Below are experts of layer 6 (counted from 0) of a mixture-of-experts language model. Rows are named router (the router's row for the expert), up (a neuron's input weights, with its number), down (a neuron's output weights, with its number) and show model dimensions 0-191. Each number is 200 + 40 x the weight over its row's rms, rounded and kept within 0 to 999.
After each expert's rows: "comes after" lists some tokens at least twice as common just before its tokens as in all text; "mostly gets" lists some tokens that are sent to it at least half of the time. This comes from a sample of Wikipedia text that the model never trained on. Tokens count by the router's weight.

# expert 159
router,148,192,171,208,209,149,263,243,161,218,206,211,266,203,156,228,233,137,141,237,249,220,211,139,182,208,226,172,155,152,175,152,157,225,226,290,207,253,161,188,197,219,194,258,149,216,157,179,159,177,177,194,188,227,175,101,157,205,186,221,182,170,187,155,218,190,162,249,187,247,274,191,202,200,192,174,221,189,233,248,146,207,272,248,158,244,256,143,142,151,227,226,188,218,216,268,158,211,261,136,212,242,214,192,156,188,298,222,146,232,150,187,128,213,166,249,228,184,280,197,191,116,167,213,197,189,209,150,216,186,211,178,192,256,200,200,230,176,314,249,321,187,215,159,241,242,161,148,198,224,148,154,142,245,233,177,227,169,255,218,229,135,181,165,199,181,227,184,245,175,238,199,279,160,223,168,152,157,269,242,163,184,213,220,245,204,189,172,174,275,195,232
up0,236,198,247,215,130,124,279,219,128,247,190,165,224,222,226,280,215,167,159,187,289,183,157,176,149,269,234,220,188,168,162,138,206,122,199,307,255,213,107,197,217,250,198,196,142,299,139,173,195,167,219,213,166,259,195,163,180,214,173,258,156,237,210,105,117,232,197,260,208,210,231,233,250,147,219,138,181,286,223,190,183,189,138,198,193,193,196,205,259,170,186,188,222,123,229,256,167,127,197,140,157,215,191,204,232,196,257,210,191,178,173,212,214,213,202,175,195,268,230,155,202,192,238,190,219,231,176,198,284,172,154,195,158,220,174,197,151,178,249,207,209,187,199,161,216,218,198,242,255,200,236,190,171,186,248,207,165,221,200,232,196,140,164,179,179,169,241,149,178,173,273,240,189,115,206,208,126,206,206,194,147,173,248,214,285,218,186,226,216,261,213,229
down0,248,169,251,285,190,163,200,208,234,177,119,222,174,168,225,272,177,201,200,287,196,176,180,236,109,260,194,208,216,207,178,207,162,210,179,199,169,142,237,190,198,230,239,258,177,187,154,190,106,160,174,237,194,235,278,239,218,166,232,221,213,98,258,188,187,233,107,214,248,187,197,105,166,218,192,216,175,236,206,205,91,246,194,193,175,203,186,133,230,226,183,207,168,127,230,263,49,249,276,220,196,163,175,228,220,150,185,128,201,169,201,265,228,239,161,140,202,176,104,167,203,204,224,235,214,224,240,198,289,212,237,181,207,230,189,274,202,206,237,243,209,196,154,189,220,232,193,197,166,211,174,142,183,231,189,268,189,197,225,161,162,198,230,242,223,163,180,156,186,196,234,117,210,241,227,194,140,199,277,210,203,224,199,180,181,243,216,208,187,218,191,219
comes after: ",", ".", " that", " is", " did", " but"
mostly gets: " it", " not", " would", " there", " will", " can"

# expert 128
router,154,254,191,221,223,220,250,233,144,202,212,171,141,224,135,204,197,156,122,279,196,135,145,165,219,214,234,184,170,181,162,179,135,220,188,270,197,167,198,206,256,212,246,245,179,252,182,180,216,163,264,215,241,178,214,202,201,284,165,232,205,213,212,222,179,178,189,223,140,239,230,238,197,185,132,161,221,282,210,219,86,223,175,234,170,142,175,200,143,163,189,224,154,200,237,196,224,176,160,117,232,288,209,179,205,209,232,176,182,216,265,164,162,211,180,263,190,136,270,182,130,177,197,221,168,218,269,198,208,203,178,167,214,208,185,199,157,226,240,225,182,203,188,204,135,226,226,162,169,211,205,135,151,155,190,87,203,146,240,264,172,283,264,252,245,195,137,227,182,216,193,158,233,254,154,229,187,222,179,235,118,184,234,332,219,211,178,184,174,175,247,231
up0,153,195,134,203,145,154,182,197,191,210,251,229,269,184,153,200,185,230,234,232,226,237,176,149,147,210,158,260,186,146,93,150,248,246,214,236,152,219,253,165,154,256,217,183,243,211,184,172,98,216,242,191,209,238,202,198,169,204,185,243,211,218,155,172,228,258,217,232,224,188,226,183,186,222,205,140,200,178,228,159,221,204,201,184,164,214,232,231,226,236,166,146,281,184,229,201,193,244,161,209,213,259,136,211,207,213,234,220,187,238,157,207,157,191,190,198,187,293,215,141,146,189,122,245,199,225,207,186,199,236,174,142,237,231,222,244,200,236,169,177,149,261,284,216,150,143,140,204,218,202,200,148,162,229,190,190,157,102,189,211,197,175,114,198,252,214,228,196,341,103,123,126,191,155,167,212,187,236,229,200,276,232,206,193,165,177,246,211,153,271,142,209
down0,204,210,240,216,272,240,138,185,182,210,181,150,163,164,193,197,225,213,243,203,181,224,194,212,300,228,245,263,177,189,234,197,178,256,188,240,177,174,252,187,187,172,222,266,142,156,240,138,188,177,157,283,207,156,144,231,258,151,219,196,140,162,209,218,244,212,191,235,273,179,183,233,222,221,129,127,237,242,218,146,143,294,220,139,246,183,181,223,189,152,264,266,216,164,114,243,218,216,251,206,168,205,226,190,210,211,175,259,196,206,174,251,227,208,209,265,223,158,228,181,150,200,172,227,244,192,207,117,205,127,190,172,206,221,178,194,206,219,187,152,249,205,182,155,171,211,250,105,218,275,175,175,162,172,237,186,219,257,167,144,236,190,239,102,246,170,156,175,230,250,204,194,258,172,214,164,129,187,155,163,205,177,175,292,176,244,105,243,178,150,200,162
comes after: " the", " \"", " The", "-", "The", " of"
mostly gets: " Mid", " mid", " end", " Pal", "\\", "Th"

# expert 31
router,132,149,190,258,213,197,215,164,96,183,211,205,198,177,186,249,225,137,146,230,221,205,155,218,185,239,201,152,218,173,156,148,106,215,274,293,225,223,209,153,266,223,214,190,143,206,164,226,266,159,269,222,218,237,144,117,220,222,172,224,162,143,204,225,194,177,191,242,182,232,210,156,261,169,225,186,222,230,198,159,211,163,222,158,126,228,208,172,188,164,122,177,210,234,167,222,221,225,183,152,250,287,270,227,211,270,215,189,152,190,212,205,148,249,196,195,287,187,240,184,178,189,186,133,210,188,175,156,199,201,192,186,203,208,253,222,229,158,186,239,282,230,214,173,139,208,298,174,207,223,189,199,117,243,209,233,153,161,231,215,236,196,198,209,188,310,152,192,159,180,225,180,206,278,162,241,169,211,152,259,187,177,273,134,255,224,149,134,195,174,174,158
up0,220,246,165,182,194,185,205,212,191,180,191,195,277,179,223,213,240,203,184,144,174,312,225,161,224,246,293,164,144,202,277,113,149,205,186,129,166,169,158,202,184,155,224,210,160,169,144,179,173,212,179,245,141,294,197,173,184,204,200,221,303,199,189,224,170,216,209,206,138,189,288,242,308,137,145,194,208,210,178,188,183,162,211,197,190,230,221,193,205,200,205,180,160,230,203,181,142,230,196,203,195,168,191,171,262,180,226,221,219,141,183,227,184,231,279,239,188,226,250,252,236,208,209,214,210,157,234,187,197,169,142,219,213,171,215,98,152,189,181,214,290,237,226,254,201,198,229,200,191,147,214,199,178,158,239,206,329,247,198,165,206,222,228,176,156,228,186,199,328,176,174,185,144,186,215,216,180,198,134,226,266,167,220,150,188,196,152,220,310,254,212,213
down0,186,211,187,193,197,213,252,130,216,182,240,187,248,265,225,231,201,138,317,220,208,209,189,208,239,217,197,228,109,216,181,240,216,170,200,196,108,173,260,233,177,174,178,229,182,178,179,196,168,222,226,268,254,233,213,218,201,276,209,197,190,174,215,195,195,216,227,152,179,220,145,187,193,196,159,211,208,198,252,187,118,200,204,232,180,251,235,285,202,155,157,153,180,214,172,212,183,143,215,235,247,199,144,176,242,215,198,110,134,175,223,188,211,234,257,205,177,235,247,174,173,255,217,216,246,131,140,199,216,171,146,203,204,180,254,119,90,197,178,115,210,277,232,214,140,297,126,223,143,183,212,192,199,269,197,121,235,272,255,153,164,220,176,186,148,226,285,231,193,201,176,224,136,251,247,237,143,277,202,168,185,251,192,177,225,209,170,173,169,166,211,211
comes after: " the", " a", " and", "'s", " his", " their"
mostly gets: " National", " Democratic", " own", " national", " public", " local"

# expert 150
router,132,181,150,199,256,169,205,192,185,216,212,239,225,134,162,207,156,204,202,212,214,231,193,227,132,114,179,142,113,126,165,203,179,189,264,211,204,243,174,244,242,221,248,190,182,205,169,132,117,148,199,222,201,230,182,113,180,174,119,245,182,142,196,218,191,179,192,240,133,214,295,233,274,197,202,143,221,243,136,208,91,263,202,206,233,254,180,220,237,155,182,178,123,175,232,248,223,222,190,228,157,257,256,191,166,230,180,229,179,203,231,161,169,233,203,216,243,198,237,272,159,187,208,182,162,217,165,136,156,208,144,236,198,274,250,188,221,267,170,277,222,266,201,201,219,168,218,166,165,222,278,174,176,275,172,126,128,181,241,213,240,188,265,230,187,240,177,212,206,141,237,194,245,200,182,235,202,211,197,270,204,165,193,199,241,176,219,182,214,121,211,230
up0,166,101,179,164,250,197,208,240,202,176,181,271,153,201,219,248,210,230,166,158,168,232,270,160,237,194,197,227,175,251,152,160,220,178,271,278,163,142,193,201,254,197,184,167,167,228,143,185,176,187,235,164,166,221,330,242,182,151,179,209,194,143,164,179,217,270,237,183,132,220,167,168,257,258,232,162,186,164,169,103,197,146,130,214,202,206,224,122,205,185,203,219,159,219,259,181,166,238,181,203,221,232,206,169,187,116,210,278,178,211,229,271,175,230,203,235,255,177,258,240,229,226,215,251,174,165,264,217,184,179,166,238,131,182,183,153,303,172,178,198,193,135,205,190,184,200,224,195,189,182,151,208,242,237,282,225,186,151,249,226,175,237,220,191,155,277,240,167,209,167,203,215,259,174,260,259,189,214,222,157,127,155,205,217,174,250,215,202,281,161,207,239
down0,163,156,203,260,198,240,227,208,185,87,238,168,185,202,192,145,183,256,233,250,148,144,189,200,253,180,190,229,234,176,145,208,181,168,112,219,210,133,222,208,199,104,251,179,202,211,254,197,194,203,164,225,154,193,224,248,238,182,163,279,203,182,189,131,188,182,178,163,264,229,244,240,227,220,221,219,175,199,239,261,156,196,193,206,256,199,111,246,204,169,175,247,217,187,176,180,219,197,210,158,230,195,200,214,242,261,180,232,211,158,234,161,118,243,222,282,247,255,279,186,261,248,156,189,208,216,215,241,152,254,192,142,186,230,177,228,228,178,129,197,152,117,235,184,188,215,242,191,175,245,100,167,217,253,247,166,230,265,267,173,102,168,172,253,190,184,179,239,199,216,179,165,227,206,221,205,154,214,194,190,201,148,180,116,155,191,261,179,291,227,135,161
comes after: "\n", "\n ", " Released", " Win", " medal", " Runner"
mostly gets: "|", "Scientific", "=="

# expert 168
router,159,159,184,191,178,183,203,217,137,173,188,118,166,224,148,292,249,207,207,225,229,209,216,175,213,184,237,213,144,155,179,143,121,169,202,198,195,208,163,220,220,277,233,184,148,181,224,113,229,170,203,173,148,202,175,207,173,224,161,223,189,135,185,201,184,235,196,242,211,217,251,188,219,212,215,144,178,206,199,169,71,244,216,210,150,224,158,258,136,187,184,163,131,229,216,226,224,185,153,215,299,222,285,200,179,220,195,220,197,237,181,148,163,205,160,199,219,117,236,211,279,183,227,208,177,200,255,205,223,192,178,252,246,235,187,176,159,174,248,271,263,175,190,182,184,225,193,205,156,251,252,198,168,134,203,100,110,121,258,277,268,189,209,211,142,206,212,234,168,187,198,210,192,306,176,277,238,248,229,244,175,217,195,287,229,210,181,158,197,178,253,187
up0,142,144,215,248,191,123,144,289,193,186,125,187,247,185,237,187,123,174,249,171,196,281,164,141,145,165,179,225,178,207,126,192,168,194,257,201,204,267,217,213,159,259,221,186,188,193,234,152,237,189,154,136,244,170,189,179,191,219,206,199,213,153,177,224,149,177,218,147,242,167,221,197,192,230,222,231,249,178,262,183,216,238,132,277,209,228,186,186,241,234,100,260,214,197,239,164,156,191,192,213,249,211,184,196,228,196,202,231,204,289,140,162,184,225,204,202,254,154,248,151,141,158,209,143,236,209,178,192,105,163,193,217,146,233,166,253,178,77,216,217,260,244,281,232,202,187,206,165,153,181,204,175,178,198,191,190,227,193,207,176,235,172,244,192,213,225,197,273,229,198,238,167,199,204,228,167,220,173,287,196,174,286,317,214,189,159,210,164,196,267,242,239
down0,208,179,206,195,152,261,218,217,234,206,148,193,141,208,204,212,198,260,138,163,252,173,214,167,181,191,119,253,153,209,214,217,198,166,241,239,212,191,131,218,171,165,162,273,195,168,209,206,215,217,281,337,159,232,184,215,202,264,192,193,202,199,252,155,122,209,252,233,215,217,217,148,195,157,230,126,149,218,130,163,245,208,158,190,161,141,214,201,169,237,200,129,277,196,154,189,161,182,256,211,269,179,217,239,208,241,133,220,269,159,164,188,180,141,218,233,239,150,177,193,215,155,232,276,147,298,169,281,223,195,246,143,163,267,198,222,189,202,202,167,160,224,149,224,155,164,130,242,259,169,245,200,150,152,174,207,207,165,219,133,250,256,211,260,165,165,228,230,278,271,203,224,179,235,184,155,183,184,272,180,181,209,211,187,177,162,166,239,196,202,194,201
comes after: "\n", " also", "History", " life", "ography", " career"
mostly gets: "===", "==", "====", " ===", " E", " e"

# expert 164
router,182,186,168,248,249,205,189,201,205,255,161,178,182,202,154,227,145,178,153,268,245,192,167,168,197,186,281,167,144,184,217,244,154,216,187,297,170,191,159,195,200,244,264,236,206,170,198,210,203,127,229,171,180,257,203,204,200,233,151,200,165,142,238,183,194,235,139,252,209,230,212,240,216,163,161,197,206,191,207,199,119,186,138,204,115,177,175,214,151,142,230,211,105,200,189,179,271,125,206,185,196,255,242,187,239,293,261,188,183,122,206,188,167,182,222,214,188,173,248,214,140,150,200,216,131,206,220,137,212,141,171,179,231,275,222,217,167,264,233,227,223,210,154,147,171,263,276,145,162,227,217,103,168,191,230,152,151,187,224,234,279,242,201,262,223,230,173,249,218,211,213,196,185,240,122,180,165,227,254,213,217,108,255,261,273,254,203,188,187,176,193,194
up0,199,207,161,176,215,202,211,198,189,129,249,233,181,157,163,177,171,199,216,222,211,248,128,210,272,215,176,164,187,135,170,260,163,231,158,191,183,215,161,170,154,165,199,228,175,221,210,181,211,186,250,247,211,213,250,155,229,268,187,207,238,225,142,247,255,184,220,186,127,239,189,230,241,171,263,181,155,235,151,176,170,198,193,195,192,170,197,197,170,215,216,202,219,102,185,210,173,236,136,140,146,203,216,253,184,136,259,215,196,204,110,232,168,203,231,233,181,107,290,256,206,206,175,199,180,166,205,204,181,220,208,272,231,239,274,194,161,238,291,283,145,195,159,122,144,204,235,189,252,212,226,232,181,250,169,182,88,134,232,204,135,164,222,189,214,218,116,295,150,160,198,100,227,186,241,191,189,174,212,195,168,246,213,154,245,213,214,103,188,167,209,222
down0,142,206,238,206,285,216,237,225,264,239,236,217,245,157,208,220,200,180,141,200,202,244,143,183,154,240,200,206,147,177,263,159,200,228,187,228,180,190,248,171,158,110,222,188,176,243,119,245,192,208,130,163,214,178,242,176,142,196,199,141,205,205,219,146,188,197,138,249,154,256,193,104,186,219,178,186,263,227,177,187,150,232,225,133,156,142,244,227,179,250,151,185,167,131,236,124,130,239,218,207,254,184,192,230,180,163,146,142,222,202,220,211,172,204,173,216,196,138,231,175,208,248,139,156,248,221,243,250,208,198,156,230,208,201,165,294,203,222,228,191,238,185,222,160,272,181,210,181,144,206,309,206,130,193,205,237,267,140,218,240,190,223,188,209,237,133,171,238,285,223,266,221,210,232,210,243,155,294,154,258,149,156,180,208,217,246,195,181,212,219,173,155
comes after: " |", "|", "-", ";", ",", "–"
mostly gets: " Richard", " Robert", " Paul", " Frank", " Michael", " Jean"

# expert 151
router,148,178,133,190,220,168,230,226,183,220,213,229,221,192,183,220,236,177,202,201,214,194,202,157,155,158,201,187,129,114,180,220,182,162,226,234,209,228,147,214,220,261,250,179,124,234,219,130,198,177,217,200,182,235,170,137,164,180,177,258,165,146,207,223,226,134,190,244,182,197,275,173,291,158,226,161,188,223,158,187,96,256,224,172,209,239,190,234,195,188,171,171,168,195,213,275,191,282,153,208,198,249,262,162,193,183,179,286,151,173,224,178,197,201,228,201,221,182,261,276,176,223,235,151,189,201,219,171,177,207,154,232,176,273,229,175,164,237,154,286,234,252,216,147,196,183,204,222,184,218,261,247,190,198,179,111,91,109,258,199,226,134,220,210,126,261,189,253,184,120,238,200,265,257,202,253,206,204,250,273,170,174,208,165,255,202,207,161,187,136,231,177
up0,242,228,208,305,149,183,134,211,180,205,160,146,186,224,215,211,253,113,174,225,167,222,209,173,165,211,224,226,281,189,239,273,215,189,193,136,196,166,171,200,277,222,223,168,233,227,188,154,192,200,138,230,220,264,254,235,161,201,161,271,169,251,174,205,175,187,267,173,205,246,171,211,203,234,221,217,153,165,213,151,150,219,254,154,222,179,189,205,103,252,139,279,224,213,152,248,221,190,261,205,232,240,293,180,182,220,214,180,144,183,275,236,192,222,226,247,256,221,215,155,210,176,223,118,142,99,203,228,255,277,153,177,185,203,217,224,205,237,188,205,226,195,208,137,119,206,182,226,218,241,165,187,201,143,142,181,210,187,192,150,231,147,252,161,204,234,213,174,210,266,178,190,209,284,176,203,213,222,179,284,187,148,187,157,168,204,302,244,144,225,215,218
down0,296,239,200,179,155,213,232,111,203,209,269,193,230,157,149,251,165,216,140,184,228,180,237,212,188,204,221,160,175,167,198,212,173,206,198,206,203,157,154,222,187,160,249,202,208,247,193,199,176,238,181,159,159,267,160,242,190,201,194,235,204,238,186,220,159,277,145,175,177,215,181,228,256,195,207,177,185,209,148,163,184,158,151,166,219,211,212,135,220,258,181,192,260,228,243,185,173,180,218,169,229,248,122,176,279,178,161,175,266,229,186,298,195,141,225,179,138,224,216,222,234,210,50,247,169,230,194,276,183,180,257,210,204,175,155,141,151,170,181,148,192,162,223,275,212,124,196,251,200,251,170,175,212,197,229,195,67,214,224,178,244,178,188,224,174,161,166,260,154,152,287,289,215,245,244,158,262,192,200,172,179,226,239,196,189,221,199,167,255,253,225,239
comes after: "\n", " also", " listing", "History", "eption", "Career"
mostly gets: "Scientific", "==", "|", "===", "====", "″"

# expert 145
router,143,183,187,264,218,208,247,234,144,251,216,174,176,199,152,276,172,190,122,257,240,148,186,161,186,210,229,189,168,173,194,204,153,259,215,232,216,201,207,192,262,258,240,209,194,252,153,182,261,122,210,195,168,184,177,175,166,229,158,235,173,182,260,177,152,214,149,255,174,229,220,213,228,208,129,226,194,257,187,207,71,210,189,263,152,190,196,178,113,167,235,214,125,165,232,203,198,207,211,188,289,254,223,244,215,209,244,148,179,185,201,144,149,205,227,188,205,201,249,216,156,139,218,185,161,220,216,175,252,155,207,191,238,238,208,283,170,186,238,262,226,170,233,171,201,196,252,106,158,221,185,136,144,184,181,158,164,186,248,270,258,235,207,256,222,212,203,229,137,245,199,189,221,258,141,218,163,200,281,287,162,119,239,282,231,218,176,215,228,162,234,220
up0,218,221,176,138,172,190,164,164,150,299,252,176,198,85,147,294,168,215,160,274,170,149,194,203,191,210,215,154,219,268,208,171,222,272,161,198,220,255,163,167,200,198,279,186,236,190,232,159,164,168,251,222,243,135,207,168,178,198,190,219,198,140,100,225,181,214,248,203,132,216,189,158,250,189,189,180,271,198,157,190,211,224,158,229,172,245,187,267,160,161,201,152,159,172,159,261,176,202,181,245,190,258,223,207,240,234,265,162,172,233,116,174,204,212,242,222,233,174,254,163,165,217,126,176,209,223,196,235,205,206,159,222,229,275,210,139,223,206,179,227,208,256,274,261,182,170,192,175,181,206,228,216,166,155,143,170,150,178,149,187,217,158,220,136,186,218,175,145,245,166,229,244,259,177,159,245,262,225,305,211,175,174,246,192,212,186,184,185,122,138,214,246
down0,197,178,154,249,253,209,231,155,200,201,250,208,281,215,241,174,294,152,145,146,164,221,216,206,216,165,168,233,194,221,157,213,183,188,235,171,162,242,183,199,211,234,190,216,292,228,298,261,207,257,222,180,207,252,184,181,182,184,232,161,293,173,271,185,222,219,198,231,212,208,183,217,156,175,139,171,141,197,168,174,176,191,266,224,179,143,224,153,199,211,173,261,232,185,283,195,193,135,241,218,199,199,184,195,178,256,183,199,192,246,255,263,224,226,212,151,222,232,160,152,197,216,142,253,143,149,134,285,175,229,260,190,219,147,146,262,199,162,127,178,209,170,92,161,131,251,152,270,155,172,232,166,230,192,205,237,264,218,205,181,200,171,183,220,186,118,126,191,209,208,160,273,189,193,171,235,231,232,218,286,158,247,185,211,169,215,218,198,172,176,123,154
comes after: " |", "-", " \"", " 0", "°", ";"
mostly gets: " hel", " Majority", " polic", " we", " –;", " beh"

# expert 35
router,211,194,190,251,226,99,217,153,188,242,170,176,145,186,187,279,181,134,198,284,206,167,174,202,197,177,217,194,201,163,193,202,184,207,213,237,195,205,186,221,238,231,243,178,200,237,163,140,241,89,218,187,182,220,251,184,175,202,165,260,120,110,221,164,237,209,180,203,217,273,196,217,204,231,172,205,176,222,179,149,164,242,231,232,143,204,257,215,202,184,163,156,157,161,207,202,224,194,195,182,265,235,259,240,227,201,265,152,208,213,178,97,101,259,201,210,236,153,230,186,199,142,222,201,139,258,195,109,233,179,209,243,167,254,267,148,197,251,276,306,221,250,197,160,196,205,245,149,177,219,187,205,130,208,189,214,166,194,244,292,202,235,194,170,134,235,189,160,129,225,263,149,221,214,171,211,209,230,262,201,149,213,198,211,280,131,193,205,182,154,257,193
up0,205,133,224,278,204,191,100,234,138,191,182,193,244,257,205,229,149,195,208,258,182,197,138,213,230,161,180,147,163,187,202,220,186,209,130,246,258,184,162,194,231,282,156,185,149,202,183,278,236,229,192,271,242,169,129,234,192,226,162,205,204,219,249,235,170,214,251,223,216,296,207,199,248,201,257,161,236,194,222,198,216,143,186,208,198,227,132,149,183,223,179,189,184,235,164,251,180,186,184,110,224,198,324,170,187,243,137,207,174,186,189,293,233,169,220,275,226,201,235,235,171,256,198,155,127,170,243,184,233,199,159,227,179,179,165,275,211,142,209,216,194,168,135,228,162,164,273,199,228,165,187,224,192,190,232,212,154,211,203,206,301,244,188,239,228,144,185,273,212,169,231,242,247,217,155,202,210,225,189,196,174,125,260,117,268,235,170,227,184,225,235,201
down0,226,166,220,175,147,177,142,251,157,158,220,204,227,215,199,156,196,241,185,183,165,187,235,137,179,185,231,168,246,205,222,227,209,203,233,215,237,127,200,188,246,255,204,92,190,224,174,208,203,188,172,218,255,165,243,244,192,198,179,250,149,179,243,179,204,199,265,148,182,175,153,167,208,175,237,212,183,222,200,181,196,174,179,264,260,184,155,215,195,215,178,188,287,199,144,200,126,174,241,202,228,104,237,215,233,261,204,173,254,171,171,168,166,239,268,235,204,192,140,209,237,181,74,229,224,284,238,182,166,235,257,271,151,253,161,241,128,156,224,246,257,244,229,215,159,121,245,180,137,170,152,195,204,237,165,241,184,192,153,171,210,251,142,215,230,203,250,167,147,190,225,164,232,215,158,122,212,241,135,191,135,205,171,166,167,215,235,278,145,256,284,243
comes after: " |", ",", ":", " and", "|", " by"
mostly gets: " N", " J", " M", " Ch", " L", " K"

# expert 153
router,171,223,160,214,206,194,145,223,111,189,257,140,249,184,150,160,225,151,183,268,197,178,190,185,200,193,140,170,214,185,191,185,175,244,186,314,225,212,226,144,252,254,298,194,207,176,201,141,168,209,226,226,292,194,239,150,131,206,133,143,136,167,216,202,206,180,192,230,142,239,231,203,200,228,167,192,228,182,206,229,182,216,168,176,151,143,215,215,169,192,202,244,231,230,202,172,192,192,192,202,172,250,273,197,230,190,197,183,181,194,252,193,157,221,109,217,183,141,238,201,191,184,228,226,157,217,258,173,264,262,193,199,138,210,206,172,245,222,205,244,171,229,183,176,205,211,249,251,138,222,214,122,128,207,204,162,108,165,205,207,229,271,245,222,177,250,133,236,198,179,213,211,249,262,151,185,262,182,208,282,173,100,273,219,220,221,252,95,202,240,210,284
up0,238,154,162,111,240,179,220,228,179,161,214,242,276,222,211,243,214,188,200,195,215,130,253,249,142,211,125,192,70,222,151,213,211,252,188,184,203,231,142,196,154,213,283,205,199,222,157,107,171,155,235,208,182,187,227,206,266,221,164,215,222,181,233,161,187,166,199,209,222,215,224,209,222,172,237,236,276,155,230,117,178,182,187,185,225,308,236,188,181,201,237,193,186,152,195,241,240,219,147,184,145,221,198,213,247,209,177,214,210,170,124,210,197,267,204,133,219,200,252,148,218,108,195,186,214,259,200,247,199,225,140,147,157,225,233,216,268,249,175,255,239,153,171,241,196,174,182,216,167,194,151,225,244,239,185,113,139,114,251,193,167,202,120,223,148,192,188,203,221,187,187,188,143,156,223,193,196,148,191,230,235,283,228,186,186,150,228,185,274,254,167,254
down0,118,216,182,222,269,194,137,169,230,199,169,248,284,229,139,134,256,299,217,217,277,159,259,126,190,115,232,204,269,222,165,195,199,145,157,172,116,159,169,172,211,206,185,178,235,227,161,220,195,147,119,164,241,297,204,162,234,183,261,239,251,210,216,277,201,217,227,242,237,187,241,205,188,226,155,178,218,233,246,177,160,167,155,242,211,206,144,181,190,279,199,196,176,186,174,246,193,183,174,219,193,239,101,194,171,162,110,180,174,176,216,127,230,169,151,229,190,199,169,180,163,174,182,227,233,245,150,229,202,206,225,138,184,210,235,158,158,133,156,237,168,160,253,191,183,163,225,195,187,177,240,260,178,260,174,206,185,199,260,215,192,141,197,226,196,252,253,226,196,152,169,284,247,139,228,228,232,261,200,261,225,185,201,192,200,252,209,182,241,229,233,167
comes after: " the", " a", " and", "'s", "ed", " an"
mostly gets: " re", " three", " out", " under", " over", " two"

# expert 144
router,181,207,193,236,250,212,216,243,152,224,215,144,235,205,143,199,204,209,160,249,233,183,114,199,155,193,163,206,162,105,194,168,144,230,207,283,257,203,208,160,226,222,264,195,174,122,211,225,259,136,160,184,222,210,165,196,158,253,154,177,149,187,284,217,164,170,183,271,156,244,231,225,182,167,144,212,208,226,162,196,151,214,180,244,173,151,209,199,160,191,192,190,154,230,231,191,223,205,237,178,223,237,255,180,217,241,240,196,197,154,154,165,122,204,188,230,207,101,222,214,237,156,196,207,167,268,202,170,222,231,169,235,195,181,200,250,183,156,181,253,279,162,159,172,229,184,208,195,133,253,206,111,130,182,184,204,148,173,270,269,233,277,187,212,144,251,204,235,220,187,280,201,219,259,105,212,203,246,213,251,168,109,260,265,264,241,217,174,206,123,211,206
up0,241,197,136,200,215,175,204,201,224,189,266,185,242,114,132,186,199,99,220,244,267,284,183,150,191,165,197,174,179,236,211,167,210,196,178,231,253,209,159,167,218,166,228,248,213,195,139,168,159,165,224,240,171,189,192,207,179,242,183,190,216,263,217,196,136,203,233,119,197,197,235,226,248,220,237,147,250,202,258,259,224,207,195,116,144,283,160,209,263,135,188,215,231,262,157,214,228,229,180,206,149,141,250,214,161,224,178,205,221,145,121,252,239,171,162,212,244,186,277,288,238,192,166,263,196,180,238,184,252,179,143,194,119,211,170,218,234,182,222,200,254,217,213,127,184,164,227,185,188,246,184,135,187,175,200,209,221,188,256,240,157,186,171,129,192,196,202,248,221,195,191,141,161,223,170,180,207,186,249,195,121,114,191,280,243,235,300,163,252,173,237,211
down0,282,221,158,189,275,158,199,204,176,149,175,233,230,226,159,166,219,247,141,239,244,121,165,154,196,146,203,161,229,268,230,143,200,174,249,183,246,165,224,142,184,176,223,176,175,134,210,241,204,222,253,211,182,164,202,158,190,154,173,184,214,189,250,225,143,201,222,227,203,152,180,279,258,221,235,165,175,231,168,247,281,187,166,217,156,243,240,134,238,184,159,210,224,270,182,103,216,162,202,236,151,179,238,214,197,115,206,244,279,187,151,235,216,177,271,199,161,88,171,189,192,234,193,214,207,259,215,195,174,218,292,184,150,157,206,182,254,177,195,182,254,135,117,282,207,227,128,184,176,171,192,250,275,136,182,253,215,193,261,218,191,228,179,144,193,224,226,266,220,214,212,244,224,243,174,170,173,244,152,257,134,226,191,193,191,266,198,220,189,189,205,207
comes after: " and", " of", " the", " with", " for", " only"
mostly gets: " two", " three", " four", " one", " several", " many"